config.yaml
activation: "swiglu"
balance_bias: false
n_kv_head: 1
rope_base: 3570.0
init_std_up: 0.0319
beta1: 0.95
weight_decay: 0.24
dataset: "wikipedia_en"
Below are experts of layer 5 (counted from 0) of a mixture-of-experts language model. Rows are named router (the router's row for the expert), gate (a neuron's input weights, with its number), up (a neuron's input weights, with its number), down (a neuron's output weights, with its number) and show model dimensions 0-255. Each number is 128 + 24 x the weight over its row's rms, rounded and kept within 0 to 255. Numbers have three digits each.
After each expert's rows: "mostly gets" lists some tokens that are sent to it at least half of the time; "comes before" lists some tokens at least twice as common just after its tokens as in all text. This comes from a sample of Wikipedia text that the model never trained on. Tokens count by the router's weight.

# expert 57
router:086106128147121150127102127079137150145133132081098116113145094087133140110132163167159113105153089104158120095143146106109162113132124103182140143135096151149104134161149103122081127120153151140146135130097151106126121140155119104160148107140130151146091133152175127102155169139152132117167063134096076150137126118095098085130146128147147109107131149120141192130138147133138119127089127096089094154093112152165145134150128130124123136106125116129100125113094114127118119156079124143115151104152110110089173102070121125128166126106103119143127134145107089166143153118101173133101138105121164107092093105137106140148164130151091129115139157132123160141090157130116101144145116153152147160097094140126129135123103095122154163159139122175105159167110116168152148155106126
gate2:155140104109133102111137127141169154071077143115132114156112117144147123103173050121142125170123129145136141139161113157118072125130135108139151146155103101113119144125123170128125155127144126121137143126107118162123157054110130087104100123152134114146138109133142159132142131122126142139123152141164136123125117163131140211116195139073135128111114147118135118110091106128106104107150132151138152157128157112110101123174152099152143117152129136130127126152142126091106105130126083119138132101106106133157117180130088133157119161146135119174162134131155125099089143094124097105124144154108085150105174128122194102153111153119122075134124184100115154141151138129120150156120149123143130103156096167150103127138150146130129142155112126077124120119141141116129154079144119
up2:122100130118100074164152110128131152128092112164111119113151118134125116135114122131133094111168139137132165141152122144117113140125119107099135117136088105129114145109085141113144158120099129163104158141143123105111106162097143145119106128158152186105143139155111133089096133113141156149176116110150147128151128159163101181140158105123125111150125116090139116137108114116131101136103102167108149123167105137169114158125108128167127131130108104114122079162127130111128106119151141122202102122122095107116124099143157162144077161165107150116145116084106116122153112131138111118130150111137108113096123116102099169092154126165139125126154105127121112087121069077136150200171105172099124126143080151119174100142117128100125127132136139070163113083147140137142114118119183
down2:120131177136140127108111140135109184115119121141123120092095144119112150119149097103162103119142174167106141127101142114117147128163110132131105084154139105111106122122103081150090136133102129160123105146078129164140174152128103187099179097132135123113115107128156124126106121144092133130155124161129139137137119134154136167151110100098143147148103144110161163138157159106165170117130156155127133123131130131090136172092162152145111096164108111113164142151108114137138095096130106167120099135116140142125108131135139138143160098145148125137133146147113130143086117111144136105126132142152089122174145125148121102152181092176164146104126176118135145155116091128160134128127161119079177093167149112156151099118142150062141119096192134115149142120116094129096146113101095
mostly gets: "—; ", "±% ", "Qualification ", "JPL ", "Pts ", "', "
comes before: "|", "| ", "0 ", " ", "- ", "+"

# expert 41
router:126116136101104087105091109092097137103145117128140149133116178117148131088145119141086116153131096123157124132125119133103108176135093118166130088169143131104148124110123131129099123150111094133172151101120162108126108114131105169120148107120111175137115159146138154083141147092143069114093130094166107149110097146113149137137116138148125158114078153170109093138146151150135142102159127143142105135151168081150096156118077090142108120086134105128091175163163142115158154147091097126102090109135117123122151152103148106143110119075172150144126078177162136111107128107128128133132128112117105108119124104129085158133140112151140135117182097120163145098157145110115144133159146118088126148131118117156122139114105173113111154097128137078130139141155167119127147150154130
gate0:170134155117148151132131163108106143128130133114143120153125130158103153158114132130143121144129086138159127135121121149132164109118118100138139118122134061137140096128126138153135132171098147090146116111116123107185125105138179141126172087185151135150173126115130196119125128125113147119101162114153105113111132113152157169157083131104105150115151116136120102176133098132117153083116156104133124069110142097093181059086119129118156121172140102132124126153146158155111095145129097144095133086163132140112131153117124162140099076145152110120128125087149119117121151137117148160137097154094110117141121106123145125090135107108121075163124180100156108129113128126104132141102151137139143107148104081090125122073102120134124107115079124128122159137104158116103142130133120
up0:105163207126120161112140150125092136115143081101111130156185151167111154127102132151146144138126146111108131134100131143137100097097045086146167111118169158161140128106141148146113161133122115127149126125128110076152135145111123137154082086115170117125151135119125157121171164149126085172123179130132119112097107131139170106132132110123145137095159083131087091143153117158160170118111125141120128095147163133150150111103136140138127120145129124145098127128147149165150130123111115149180114097088107122127109114105154127186114114105168130107156140119159119140136156103112164122165102149152105094112116103132109140142120134132167116127131152117151131121142127137119077116112092117083103115147125112140113147138134146104145142181137112111087159159125178097119138148139140
down0:115098124139140136113132111132141135119154153129115100142110154144162120108154141102152145093153138101084130137102102163135084136151110096115152143116114125146108105119088144142110121101176089145145103106130114143105147136144119119108093188133125105130112155111081099221186142143138178187142123132119140096134114085104104141142116186130128106104086135126114125144148103119148127154118128162128125103099118103110159117146120121101130115114149117178145121133141124076158142168108155140142147131145152118136121118109101187119123154167093132112153123109177119176083077127118123099144146091143107170161102107136132150147112122149168148111093153165118127098130158120112145124151090135117144146131125104160125148114136136178164147141144142167106162145128171121111110127131117
mostly gets: "way ", "route ", "Board ", "ility ", "project ", "officer "
comes before: "of ", "in ", "for ", "and ", "to ", "was "

# expert 4
router:107134106139106088122101113154149122142157143120122085120138143129101078113140124136155144111144162132167155121122082176126159099121111167128148132162156107151105123101153139105142120169117145131128093111127089134088143075149095132105166101114128112150132115098088159110155157134079114139127123112133127124158149080118102098142100157106113142124151122129103171125136142152111093085114163103124144152112153176161115141109130116139144146143170124138132142095124164098131124149108155134145101120119145164121171112138118146113135119113166087104136132088131108141128080100143160099099113132176137114136097145114116127161104091134083131114105096102123078157077091196154128119130113103105130163102105131106135126140114124113127116077110102146093137166142148132121079088088133
gate0:135131150114172156138112113146122134142180125117135132117127082107152149160128080143087104093110077142107143118136183150137093150113154140133086149129110118132131146113139137115098085114194111125110151138130109105172128157135181116137111153197153098149143121153138141134138127133142134166113144124169094117158141163125156140149106130093169099103123123142141136138077161139121126130164109120162094109159089133097160155141182130111121099104086109118066132123074114181102154119123148131117135167117107126124112100106144133141098118138081135102117115118114094139134134134123116120190107131138123150133165131149133133131136168123139120132136138141079166091127115113133110070127132104138152169145130103133117127154161130149153138140182110125142132134122133083094164105125131
up0:069091108130108116130106125155132113128085131189086140182126091140101148126143067151135122095156136130141150106132140127135137124102120139100147147152151123163155130117124115155086095102148104183119154134128124115125117097143121117175126132134120100130076175114123110110106165140144098128133095107124109174130158132138119106138147149111171087142121135172120136130103130092159111126115101133101116118121164140176162111103126099143118080127155090111154144121128103140133181133132123185117104143123107088109132155088150138121125131133137190099109137133110123121091101139123123116126152170146125178143135136109108132124120141109145189147133132114136130138131090094135132137135081179158134117126145117109157129091122125108090128158086166135107100079129083146159148137169111
down0:104121129146125129104178131135136109136155142183122165152107091085158133144130128154160133132171144107109108168124099103114117123111113100121093124138099099159100157134140142143114109175153119121118094097137114146119095132118182126138097131131151148109116176121077121117148136080161124112079127124151142136144128129056152123142142151163109133160084110132118144182135118151112114151127098158134117157103139147180135153156134142113167141171179146097147140125124135089141104154118103117117117150099072152124156114111116174159159135138101111143112165111128111174123098129125154148131147119125120177113085133137129122154066154185165111144140115124080136094120117150124110135128106157117123132142123127096157094091142120102135141162132138090157161147129138138124144109155151
mostly gets: "==", "===", "== ", "====", "=== ", "==== "
comes before: "\n", "\n\n", "See ", "born ", "201", "200"

# expert 61
router:132087156113125137114116114135118128154132115085163165145084146098165114104113167159111116098111087111131138145147140104142142182093100089175162104124163152158129146131127108126112128128100106133108163107112154146101079087104126154136115084129105096125122117079106098123148147126157124144143099182147152184101119120153132107125141109119135090106140104155088113115167094086110145111127136164105174143135115138162137152113119163113120127158119158107101110146130116138159140121135134080095135131119127182127117104144121143155088126094117138076115152104118131112137152145114161112161112139101126132153135106150115125146137110162137162134102123109119082084119142130113140089115110164132119131157121170074167124164116139109118114146106139129124082115134166163106088176103108
gate0:109114121129117148144176177133164116138104167114150124129176170115118132126129107153146111120155150126097167095132136164076114093121128130087131089141099123130186142111099108124114124127168096091152139136123120177118115125131102131138101144136122126139119107103179172181149110147135084123133148141197135113160112165104120164140120161107092143132140107100145141163122140146103150119122132134115111076119147134129138137144171123178188083119163122115124152153105128103144111092140113138131127072122131098134115154154118091152076143095143122139137107159114148087151129119138114127132119130161127108152088113116160151178136169144098124110147131146115117152098121186154142151152130082135127130130103135168143158148164112128160101146099099160142123118104137109152121119161122
up0:156189144130117085122145131119152137125134129126113122107117133149123157099102130117104153128112142145120112154175119116164134114148115161150105136102135126135101097123172117115154114110112141112165108108146120119117129165106088157119150107125128089079108174168118107106112144100140142126104140109107115132149165123144154097118124105130156093150087104091091101104095151121189131154126116116157120102117104128141114170157108077084091149131134146139121149125116193148141155133119109113097127173160113155156148128147103133103151109113117158121121132127095106194156132145070134143151154070123135138119161160129075103149099113107138113137112138137129111095188132101157125090095130104132110097115172145110112160127146128093123127099130159142100138144169101124117104076095125
down0:112137137151085185119142131104165143079147165123113133096130107112131116167125160099149147094122164074110098143139124145174140148133152101100128151131115112163141137147114093087154167107116141113177129158148116139182107145100130093118137132073114122095120089128144109139116136096159135096154146116112106095127142114142093133163146116089140102154114090132131161146117154121113126167111135130150114117136131123089134108131109118130147175115169159095113147135094131127151113121147157135158150133087138118090132140148120114144054096150147137107163147157095112115149137152157127105134149145148104113156152172124077198114125163131099124141137118112122095146104172096119119135128130100122125119134106146098168125119101105118114128126148097135109113076184140118121129079102144
mostly gets: "​", "ensis ", "eum", "151", "auti", "ace"
comes before: "(", "\n", "′", "% ", ") ", "°"

# expert 40
router:156174087164150177137131170169120153111167172139105122092088111105110116151112130130100168138094136152129126176095151149102130109151109111089132124154154123102120099123154133123158132144151129126146089109126155083155119131149173128126120112105130109129127153106145130168155122133098158097091153110129133169141165134150129087144139121069125120172136175075135104144092109145130138098125088116130135093115095168129147172143123160120115113157078104092152142098102110144141125142115163121164116113115087108131090131130130175115119142149120157156099109136137092124094117179125174080112111142162138107144133168123160151098133170100139141125093136101122149133129164107100123142156128117137111135121137104110182161153129155113117103141160135126128141133125134088122151109120133
gate0:091161118123173142141136149138086123101139101124128156122138080135093118158126147094105147157155095104139175128116149173062117152142122152136134083171138157116114154145129101150129142156093102150163147156083170132161144101150113095158145097112110188148119106084127113118176099073133126142132131105160102088153123105114096125099151157127135139131123136113118099139128159155121182138133124154140144167149143128117113131153122100173137115142112101128110158184137111100117100125119102155115078158149096142094137140074106109123110147110161135065097121150147149124158151126122151117136098148097132162096118136117147113146134123118102155121127139100097148105105119141127119108114144109145126094138077135143123150149104139121151153117124144110145125161133125099140145148179166
up0:119145139102134143148114126120098154089123103110125153142125100098135122141100117147122127153155109116141150117160138145087147164130110133142118088139113170087117139150129081109100126128086157109127156126100112123126172096110114126144141141114095178148103075116150131092158097075139122153136196129135101098179110138151069131066120132087092125107171130126108132153128119148164175151104131123152145161143107127125075139128118141162107082117136119130132135156113147126085144121138121119085056140161108130137158108099087107144124144121114100119129121162125142124153118136106132121105077142081130150142127162123095127140143099147099155104131116168064117119132119137124119119107146086126100099141138147134126144166117131095156140107112145107133118138062117122159131146105152
down0:136136141126097119112132090103130138124091164125108139150093103136143118155156141127139115139102091085132169129091124092120117139128140124142128121120099136155097162125132128156148155136118118139108134106116082132165132137117112132117150118155134121155129122140141125132104128129159136125130130116157140136168079138129086103140154114119139107117094144116121064092164145110116130168158137072072131126153119085116146098152130106144148187122159102137083163107139114128131158129133128128143083137111091133098098161116098183068147145090134177115131124077143158100113146136109158124119128088093135123090101109106120128129110137134119100095159074096147189154108083160099165149102162149192130101108104139139125092142119152160145139131087140109131154140110097160135148143119139
mostly gets: "of ", "Of ", "for ", "pri"
comes before: "the ", "his ", "a ", "Representatives ", "this ", "their "

# expert 37
router:124110165147116104162164181141165086129168128104117138115100136130155158118112160109093115149133115142136112111159130146143128151141108144123114121141111128131155142095158105127105097089120132147125079131140149109109095164148136166097156168134091126124111145126094113109120086104145103147122133125157101126112126153080138144149145134129130141109135155135094082085102165124127112140143141106173128155129133082083143169141110124141125153076119106123077120098103163111112085102082073135130106125100102126159122139159132103119120127138120143085133089155059102150116168101098143121136125083142136108111139127137103114136165143163118098123145137142085110121133117142158147149118121103127102144096152153147165124162181122122160123120182105129168121125091116086091130122088116
gate0:162156194102113145146167125124126138106167189143131184099116132133127104127108158076112080165159155132110120113127090139155121133152151114086090134123163140096107104110152108111102143166153080124119112124095118133109122119111118143114142129149123104093098108081118085151106149153113113124129158124086128164134113120148117146129134182121133113137150127150079129105091145106109135088147132163149166104114134082133174102097105140096111135153144162153098101147166136085116123101137121118071151109133108141130095096121101133129108115121122131140137180102111114138102144148120127105131156128088138108121102163153123122078112119104120084128141117144074103086130116171127119140129135120110074134123135125139125127177115114116150146072151100114139119127150115096146147105130124
up0:110131122124101121103142107142099143056129145126103155173089139130116087121080115147119131110115161133136164135157153107101136124146124164169073094109155092131153146151127106162139146145053104124144136139097120094156119123092148155170101153126139155128141154151109110117142111101100125115130102158105109102087150132116158117109081126110122160128082133082136111165149100085139134132087131134108131139129148088143147103109115079091118142123117123121128121132127076160126136126107122106157107127118129132125134071125089149113122130140079113146127120106121122108145139129122126139121120119112146150135143130144064143132116087157125132131119093122109137132123118111130107165140146090144117189143158128145105207108114132119147115094095116188122085087149113163134161157118152
down0:119135177205130138133133121154117152138118120100119104145102095128145140121126109117055152136131125129160156137157145135110133107126130124126129105091063076142150111105173096123137129075117099156062102109102105161104147154108141139142116093111128123129106155159118156115151123125129147150159115118106116149164147137090168124150121147134146120112144134120158101113135142115116104091152126141092164179118111152178144117159138096141114095149143120150100163099078124184121116151081123108116135092113148128139117105138128128148153108113131089171164127130090155107145124097132114163099157106144162157139166114124134112117115106159155106144112139171071139176145115150120122135159155162123137144133169142132134116137117137145125126143118143112145132125100130149102124068164162
mostly gets: "classification", "|---|---|---|---|---|---|---|---|", "Order", "suc", "Current ", "Player "
comes before: "| ", "career", ": ", "information", "===", "Votes "

# expert 8
router:116106121100135175167112097157124132129131126128106131111109158124118101090114157153093083121140073127155126122104098094162148165152114111090161175151108157121168140155138187099105134117145120149109121126118100112143134101165110151156129134112120135133160095125132167131087144133174151124155105122129088154111082158110150102103114139137124138145109096116122145083129124078102121122129165116117112113114135143097133115149097125162141142110131125122094125137146128159144139113157157123103148130134162129091108127106131131087094125138131130105109127124097123143124105126146167145115135141101132100120164149170121154086142138128117162120119095140102102144068122088110128105078162141080158138097114149169143147146168079160105104119115108176121107118092191116132186136164146
gate0:171098138144086121164134125180106140144167150115077128162105147137143146121139084145079115150120139106149153092107074138120119145161159129127097141126114151121122156131136145099166118121112098121158116145116099115154125144169151152115105138123161157145139104118164139132104121099122168154146136085145158118148095166121143143150107147159146132143113141107138082175118140100119135089106079110072126115168165125132159136143101157103155127156130117119126093098137144126153125132152150173088110122148124143146121095116066140152135125139097100136144156133159131122144115133110144113112140112148145131172130130101154152129113134103118142182114153134101143087113146131154131108092124102103142153204132102145114109158134111162134138071113178096143134122165154106082162123131122
up0:147144106148095096143094140134163096120119130165110129121132195143132137128167107121148158159117129078162138197106149137118152106150133178122108163127123123121107120091161142127118152134104120132169139134127124132171190116159113179124121096161146117125156142135146141078103120103095115119109117172139106153145125132138122138141142168133138124142147117138144065178145158148146151146108109102087127118081141155128137150114125084140163166150125099109141096118182132091153117138140129147117130111114125090153140132154121153120189110138117121130092129152148091123188128139130147126099138142147155118154165120118118143143112122166139153147119119116142120119111101119127191179126159162147091145150106092158156132141131118132107092113089141152124143121139068148089131133141115
down0:167174122156129153149127172160113158143109131121190141104098097130116166117121128124139110119169114128111158149107113112114154092141141065159115150104149132120125114134107136135132149151159092157120135090133116137120151127105130083106113167149095086126155094141089115077103142098099130131115121140141145139148111133140124068115113178121138147151137090134128153137132140139176162105149103131117096149129118081121120157160107105157132138180138069095163117144146136170105113124106148144159119122192118119117103135152114107113143107109092127104151141161173115119136141157109108146135120130194136148135143088160077129162121132068169114134115156115133136111114120152126166124125113130118149155159162115118101108139150102112150159147135112100150114116149111140166085142124136
mostly gets: "%", "ropoda", "Arthropoda", "})", "median ", "sq"
comes before: "• ", "\n", ".", "\n\n", "Total", "Coordinates"

# expert 2
router:117138141130121106133162143108078159107154129120124104148155104136113126124148114089132145129171182109062105157168137146099115130104132098165116122095159146136168124081073130134129138104163139070128118089113142104157176134099123119155116108122139103141134131095180142108118126122134153166111158116118129091101161139084122121093127162147150129161150123163116109146140162126153160161160139170144133092134106099118127132134160124133155094091156177122139126125115133102102117134123111163122104130131139103158153104155122126157147117153141116153116147147166165133116117149099145141136132134177141170094121138084177180133156088098110155096123188161137111152129107135144115126123101095155131133133141115145082097149105165137101138127149086102107130110150143137152137159138138
gate0:146093135040104116087104120138098136152079143130128092176113136106131157095136151123086153151121145127109146081103139148061079137126144112167121117139144118130098154131111138133077173143136126135155130101110130137128120119111132130114082119155090123124168125095116093117156123130124133120114146148108114094103114139129123065139150149115155149132109142134151129146122103116123169091155114128146141082090151102129139122136146114108130149132142142130095143133130131142133167106146103109116125182136081158114127122110125142156100136133159162168145122135119155119167138144181127158158108126123113090121094131100132137095099146143106107108120084108135129138093117112179206143129140137122073169091079117099108132127109130101124124123107100178112120110133146136133145115169122
up0:143090118088120157160085155141146155118140177133120124183140134132134109118113163118126142092129119113118129152133125086137153157103098109160162153129111128118160118088119145140131066146149171113092159124151118122096139131135134129130104156127128093088125125103147142124114184173125130120134132159143146155125116125140106104098061104141103083091122085122141131129137103121163122133146121153158160126119161158141129136142124139124161167118180128178115129129127120122109113137085099095112100124160131160138175143137105090123106092108163194167126166124136110088091095141079178155092126073142122163142136135152124120139147149145107146130104139116122150120141061120144114144135126131133137115133109144095117106139144135106117143138090096124143165127141142155109134149173172
down0:140112127105098094126148159130109172132162139130135128141108091169132168090135166136117208117119141113126117130059140156140112110127190172142145150158100127154124087089071122169116171140123151123117104104129142161124136133132129114110099114149136101119138143129079134159142103120154118173150150122098114103159086085099124105102137126126104149132112106131115114108131127119093120132113114117148149157147125107152107119119120117146139119115072143091153106127123131131117159124135149165114110155123099123130111112123145104142114121144082135141159124100112134097139130104147104122133162159131143160124150106132149169137173109145125089088116116154194162136089145132153132161117145155117122078088129107186150122072092149119103131130131109129087093098114133167093135137097135
mostly gets: "ements ", "ures ", "sions ", "groups ", "s ", "ments "
comes before: "of ", "and ", "in ", "were ", "are ", "to "

# expert 44
router:161094138110120114144119143111141107128122096132115119107147151140136161109134106132115127107165154111136138118158123122130132136143111157134125151122114162117078150123190159151154126093096106149141102160111146153131112097180177165099113101109084160169121141133104108112147126166126160067161179110117125170100130143096107148178136119163107132138157106147136097116157090100144167125092154107103103155122123101159108099131103155125167138133140079149130167096117156126158108125124126146106144157147152091156138149156097177110122154119089163122117115127099103153102131138151108139167118070116128143100126131144161152114137121159108153098151096146121091106139159129137134160154128099081098104129177135172126102089161133139112127127099115133118155124114157108117106150104147
gate0:117120124143146140156164115161142122095132149193130170084097124103125135118166142131150099126149090148101096106106102150152128108121106073079138113127130124147091135165107113126121154146136129118146114109127100153128132137161161139125126196174113134116112131116124094154069090198126103141127126136168116143119116155084134144131125084124149121129157118145144110131155123095122089156126086105111138127142104107102162066142140084161118134145118123118112134151141134106096087133146157115157152129140113135113103127103135137129135118117112130141145171135112121107106114122176105120122148129114110136146152151124167142085148118119148124129155084167144131140136137126118138129063150138106101143110091131111131126169114136122107090133204093113139092102129191090129158135124178
up0:105168142184125112138138159046119152156121104166068092107086136122147113168155137106153126125115133137122145150126168142123149143116065119127164124164142115144142147103109173134130174074157121097095148122117086148149120118104125107148121118141104135167111087143150128105149144153143129085059117095130076127119100093099124123113121167141144134128105094132176134122140126121133110157141128104139154112145112124149124133077131125129132138150135118093126137128176128106127090116091101134121083147122125149143135154138172127155123166134149140162138136100095126152154098133138137106118143128156106125154108145135148107107081151172109112101117127114123095133167106110137145079139143102134129142134144186139119140115139131157139157139144086155144160123147088143173111150142096
down0:156154075102159126111111101088129104143109102156163132151147144113150148120105108149177119127117136146170097114129158136139166111109099145141131109118135122138124101135133141124115101157121127082141135158119107137107098137112104128108134105149177128100111139168099131125117088178134132091093145097142140128131147119138120121122163154141156094174117152156130194102118175114163108092121127139182124138145092097116174137149128126068139130116177138131169178138144125149113107147117142127142189149135159140135138149157112102147138152117151138117086100100119127115181094178110126142120097137180146124134111140126123132095130105070143127129133131132105094155112123076159097113160163120124131124112100116099146086106134120094113121111104105147146116165124141145181130113134168
mostly gets: "Genus", "Note", "Born", "Phylum", "Died", "Occupation"
comes before: ": ", "- ", "= ", "Personal ", "==", "Party "

# expert 52
router:147140119066156111197118129128101147148146078100084155136118115147117082118147158146131133147101176101120142129145128126134108079145167138130108117142132072127117102155164095145156153105135143146162165130142141138160153160104133103108096100158117123105142149099156137150182117138139132151162111090126152121128160105095132137111145108091103089111136121145131163178141126147172084110137104159125092084160167135097087154128128128133117116160133083135163152142115104145142135153175159139153114175110129097090120121135122110090104132106093141168141170164134110104164109135151119126098158121130125145117100101101138147141083090085119112119161135115123152180125140139132120121106116122151168130105098119127143149131129137103087122141121105131131131156165096112121135129115126
gate0:086133137101152124118146125110164132122168171127164138158112078093190154117107124125140127163142119114112127123170100116113106169116148106175102138107132158147109074084115121132125116095128145162121118141089153167106117113100140096097110130160099137107171096124133107077153141108094144130096125126170122135140121100085135184074099146149121105171107085141142156173147100161111151137130152146125141133124110111095107138124124178149151073142126145112088119148153098142132138165159147104123113128148101126145150164117117149161107156107126114143145102111133116136120166110141110098143147142158126157140096104167112147092145114105115154131129146148028129140160131144138133158135147145111136135150114135123094109117142124130101149114107102144139130124123148107175149128123142
up0:152203139142108121109159121151107110113097160179141107130127091122091139143135098131106111117128125107109149131083150144189106118150103159156128102130160126161087087135124108101125173182146135144102124128084148106160155143121145129142109125129209149148111158133098090144098121128138127127128195138126137100121124154116134098133155125116101135092120181107101122144102089085115107140123150133166137163159172158129126123140118125120155145154123134130097118129129106114138118106123112151118150140128109128132123068104118094144182113112163126107149137122133144131132105130124142135111193145174126141152113128107138115119100125113140110181129096087162151146136121078139094126107144158146081114160114134141163155129096136140155113102132129107118125124133066131154112116141166
down0:183120104146127145158096155120156122098098117136135114119155115119123099132168091113137103098154111107130129139080197135118065075149144117116105150163123104096121162171147100102143108155156136168105124142093097117119164148134152147115125131145145140128106121103086134144130091136104116159119126120112071132144145105119104119097136119133119138129133150137113116138158136137178116122124134135122119136157153125098127168129132122091146150123179117131141127113125112115102157094139128144118112109121161112170127080121108082077121095102148094136135148127111090133120132112129135112125120171102073140121094127120090127117088131088090121078152123110136196131126125106126148151073144152117122102133075095130107146109103120136159130115115122144150126101082092140122144161177181
mostly gets: "However", "than ", "During ", "however", "because ", "In "
comes before: "the ", "a ", "to ", "his ", "he ", "this "

# expert 0
router:102111093156087146101161111104088137150124134137124128142144146086116128159115152121110137133088160079155120124143089120152151131127086092143119140099148135130143151146130096111079150131119124140104126170169126156089135079129143142123160098100149127178087114139102132115119119149122136124133117113109147125111114153138096089119102143145162097094155112158112149115147129109172103168153134095094105141082110150141140146114137124149104123144126118120139117166120131142113145164147154109095149116110143119181164103105185143096135115087092120103109154128108156137160140122123135186069116141100149172172099154122108164125152141140148140127148133133134157162145141128142141170102109152163118129087128137126125084107090169104141160147090143125101068129150122184134139135099141
gate1:135148119118119167112152163140128139148114085089111177127142132134137151186142169108164146157105142108107155184111126147101123139125131100107130147102130128128128103135128111101170148177108125131163149153106148103114116116105140094117140106147134143102173132141142139118117145117124098104122117127128149146124136144115115129147114173092080125119143174149146136087167115100125100132098156163144139126157154148109122118120153189130131160130163050081107099163093102108113133144107116129095093114151102149112122082148090155099115162157162107138155166120131156146157128101122154128126149093112138164142097135093162155101112100112125136137103116155093156137129133139098117103105097130142130136123121103128104193104154120168163127156098140153123170086130130134095133161131172
up1:108159154108143118144151108112159112124129140165152155129146096139110091106148178125126131124126117157115123110126152082172139098119144123124101116151160163152125125160099169120113133118132153098094103116124108179142101180122089138116142159127092147114131096078144128129102095145107136165157160124118150089145124073166172142121144126133167153143127092104138118132106131146115147131120114098134159128136116086107101131134135145155148093142093143176166121102157082109114104168117153155168180165115151114137145154130168106121184116103112091158096112130114144113127131140128126101137114139164111100144142107151139111141107134165153135126184123156168127138148127140133099135147132107128116175125153149167111082125132116119156152089161095089147134150142101111196109106123116
down1:126148148052136116124098123118143115149161145165080161151132096106133109146129119149137156101117149129133128127106129156169148128109143131128119135134107145104112153142132146198142098102170134124153119124137150158178149126158121131139117093147088114147134147104128111083092106132100146111101136137181098110163150122131141167150073094120119073137140117113175122133150121128120087118164121166114148109110141083124107131134160098138167136149107146126104158140093097126182121148143138130138126158149152136108135146123149133132130145129083145114143139110152162149134122126101118074143107105107162136128151122117154135149089075092100131185165137101110140117130139106151117184115139142114131109108079141119140102121180110143038140134128146121130136120155115083109119132132115
mostly gets: "!", ");", "). ", "Vienn"
comes before: "- ", "\n", "\n\n", "The ", "\"", "It "

# expert 58
router:140112137162107146105143142170130104112132113132120083145141131153114120122153101165114152123113099105122151166179144148109157070125133116155155134103124088166128160139149097138174119130123170110140164140115138149162141119147114099137154080089118132126105125182140175129144140118112117080094087135134074114149116122102128142145142175162155117101116137139167105144153129149133143130121120114103105147120119149123142131158131102128101107074142106117153117118159150096157131163150130120135157121146171104162184161144142136108154105156142124123119104097161107123076141099145137184061142154117157125147123121143150148172136119152106114162144142131133140149123129157127088106153116095169119101130103127138123073092133135137113111133105173102142155098115109161114114121173168
gate1:144129196121168142212135120113153116090160174168130127118104124139127136088134132127125114140128160134104154144122091124118093167170136160080064126126129099107106103165122123110112143113115092123135103091119112096102107164058175119089132131131113116117150136176106150183113086106104124140118140101135092136107137148103144201114142112116107101139101150107117104156106129168158126096104084121093129104131092111140105180149114153116115161123132159174131149120113149123109123138143113159144096127128129099139122124132134123097122100137141140157168110108097111086192152129108101136144123135133105112122119123123108124147119136165157138095150128149113160124131142159116111121093134124121159137117125113112097131152113119119127162121111125137125094160086122099131153140139151
up1:120132112139070127078154159096122120175127133109170118131146108092143136153080174147133123076129119129136174083128122091136151131136123137129173164133119134137155111100115136124109024136121122138145126130154075118137121093168110149153171149127180129121089107122189077088121096160166118152168124146156136130104132107139135153107129119121086126118118104153087138129136100154100104122124130138151121138156134139154160116134128128104113140133128087177126127141135105132122090111113119101126133105129115133104128095108124116098133125145118183099168115137121134159103089132134146170116113126123128135156116107143124072113155144116109143143121108095119146133104148128106116132153175139125136121171130129106134127097118115073141150154150132110103170093109128139146152074130162
down1:144137170088134099143096135106132119116131099108154121152149115113124138116137102124134096125105106104115152099123156111123135152134178155112122136151129097167110089140120152112123116130129081112082132154121153114137142115156118171106133144157153122163102166167144156137154155144126118113134155105117141147148119127151118171130097104151091141097173149124137117145122125100129107093170124082097107131143115108114146134111121139141128154112121159104168124105078087202151142133142101103087120132126100101099080113095170078108151124114115131182149110117099143129140149120086127112136157119159110138144129129129101129149102136148099109092167111102112115141138106103110171117205124137066110139099135150105124101128171142115143154151116093096105172156137169120128077111147127
mostly gets: "his ", "His ", "their ", "her ", "Her ", "Their "
comes before: "He ", "The ", "In ", "first ", "She ", "own "